Weights of a small mixture-of-experts language model, trained from scratch on English Wikipedia: 70.8M parameters, a softmax router.
Below are experts of layer 4 (counted from 0) of a mixture-of-experts language model. Rows are named router (the router's row for the expert) and show model dimensions 192-223. Each number is 128 + 24 x the weight over its row's rms, rounded and kept within 0 to 255.
Before each expert's rows: "raises" lists some tokens whose logits its average output raises strongly, later layers aside. This comes from a sample of Wikipedia text that the model never trained on.

# expert 17
raises: " the", " a", " ", " her", " an"
router [148 120 102 130  83 155 109  92 115 152  82 111  69 133  85 145 138 150 131 131  87 111 174 125  95  73 141 126  88 144 141  88]

# expert 29
raises: ",", "-", " and", "5", "8", "6"
router [133 111 139 131 107 152  74 116 146 190 137 140 100 113 141 136 123 149  90 114 136 141 116 127 167 133 128 121 116 123 109 123]

# expert 5
raises: ",", ".", " ", "–", " (", " and"
router [154  98 128 133 135 124 127 180 133 114 122 134 121 126 170 167  76 166 122 112 119 131 109 144  86 158 112 128 128 159 126 120]

# expert 25
raises: "0", "8", "5", "9", "6", "7"
router [140 118 122 117 153 166 151 117 178 156 122 143 105 122 108 126  99 114 147 133 145 140 118 129 143  93 124 144 117 131  99 115]

# expert 24
raises: ",", "/", "-", " (", " and", "3"
router [153 146 112 163 154 131 111 122 199 155 140 165 151 148 137 129 112 119 118 168 106 151 136 170 177 157 124 143 144 104 116 157]

# expert 20
raises: " A", " ", " first"
router [ 70 138 130 138 102 169 107 112 107 161 122 122  75 124 111 106  88 134 105 130 139 124 133 134 159 171 117  99  84 156 104 137]

# expert 16
raises: " the", " ", " a", " an", " one"
router [138 153 131 102 129 156 175 135 111 116  82 115 130 110 121 157 119  94 111 144 159 111 139 129 132 108  98 103  87 148 150 115]

# expert 10
raises: " At", "\n", " As", " In", "3", " It"
router [125 110 118 127 132 136 162 120 150 126  89 141 152 157 121 133  98 167 127 130 146 129 123  99 111 141 106 115  96 135 109 148]

# expert 7
raises: "2", "4", "5", "6", "3"
router [145 161 151 135 124 147 148 145 123 139 125 113  92 146 176  97 100 130 131 131  96 120 108  79 142 120 123 143 104 117  72 158]

# expert 1
raises: " ", " (", "s"
router [ 80 120 130 155 136 118  84 172 141 105 141 113 104 122 114 158 123 154 140  97 146 133  70 128 184 132 145 121 140 134 163 123]

# expert 28
raises: ",", "s", "-", " to", " of", "."
router [115 130 117 157 115 109  60 155 115  83 125 137 119 148 131 162 143 176 127  77 178 134  83 106 177 109 152 125 167 148 157 133]

# expert 30
raises: ",", " and", " in", "-", " (", " to"
router [147 143 122 124 130 120 131 117 119  97 128 175 152 125 101 151 131 129 161 151 108 148 139 191 174 142 150  80 153 119  83 114]

# expert 9
raises: ",", ".", "-", " and", " of", " ("
router [124 139 126 132 165 101 164 145  96 104 140 145 114 109 161 112 107 103 155 154 170 133  89 139  98 113 126 151 158 114 149 122]

# expert 18
raises: " and", ",", "-", " to", "ist"
router [135 113 135 128 122 103 103 122  84  97 127 134  67  90 136 115 135 146 150 112 134 127 118 141  93 123 121 116 149  91 160 136]

# expert 27
raises: "2", "0", "3", "5", "4", "1"
router [137 140 136 142 157 125 143 124 109 140 164 129 113 101 119 176 124 125 127 110 162 133 101 145 157 107 149 129 168  91 120 130]

# expert 2
raises: "\n", " The", " "
router [119 122 127 165 124 131 111 113 128 103 121 105 159 139 147  99 105 152 126  99 167 125 101 130 183 165 133 157 126 153 167 159]

# expert 21
raises: " to", ".", ",", " (", " as", " and"
router [132 147 143 128  82 123  88 108 120  90 136 129 156 133 111 130 160 150  76 105 170 110 136 113 105 106 145 156 118 103 165 133]

# expert 11
raises: ",", ".", "-", " to", " (", "ian"
router [156 112 164 148 153  98 146 127 127  89 143 113 153 120 184 132 136 128 128 133 120 127 145 116 150 125 147 168  77 122 130 144]

# expert 12
raises: ";", " at", " (", ".", " and", " as"
router [125 125 134 161 130 137 127 117 173  84 117 100 104 169 113 141 141 127  85  81 167 138  91 164 162 107 159 135 132 163 146 106]

# expert 26
raises: "==", "General", " =="
router [155 119 139 139 152 134 172 100 135 125  94 119 143 134 151 177 140 116 152 106 141 140 164 166 152 123 151 109 176 141  79 103]

# expert 13
raises: ".", " (", "\n", ",", ";", "-"
router [120 145 131 132  83  81 124 158 118 141 120 183 124 126 159 101 152  85  97  88 129 138 128 124 135 105 118 126 163  85 160 137]

# expert 0
raises: ",", ".", " to", " first", "-"
router [129 104 103 146 181 144 101 121 140 130 152 136 124 184 124 153 127 137 130 139 105 154 111 126 107 160 130  96 158  94 137 162]

# expert 8
raises: ",", ".", " ", "-", " of", " ("
router [111 100 106  96 145  95 168 134 139 139 130 113 148 128  81 147 108 113 132 126 101 125 128 148 102 137 105  94 114  87 133 155]

# expert 3
raises: " ", " first", " following", ",", " new"
router [117 112 129 122 133 102 156 132 130 110 175 121 144 127 127  83 127 144 138 122  82 129 117 150 114 134 117 106 143 125 125 132]

# expert 4
raises: ",", " in", ".", " to", " ", "\n"
router [121 130 133 130 137  83 136 111 107 143 144 125 142 127 111  90 168  94 155 145 110 136 155 144 124 124 157 107  79 130 142 101]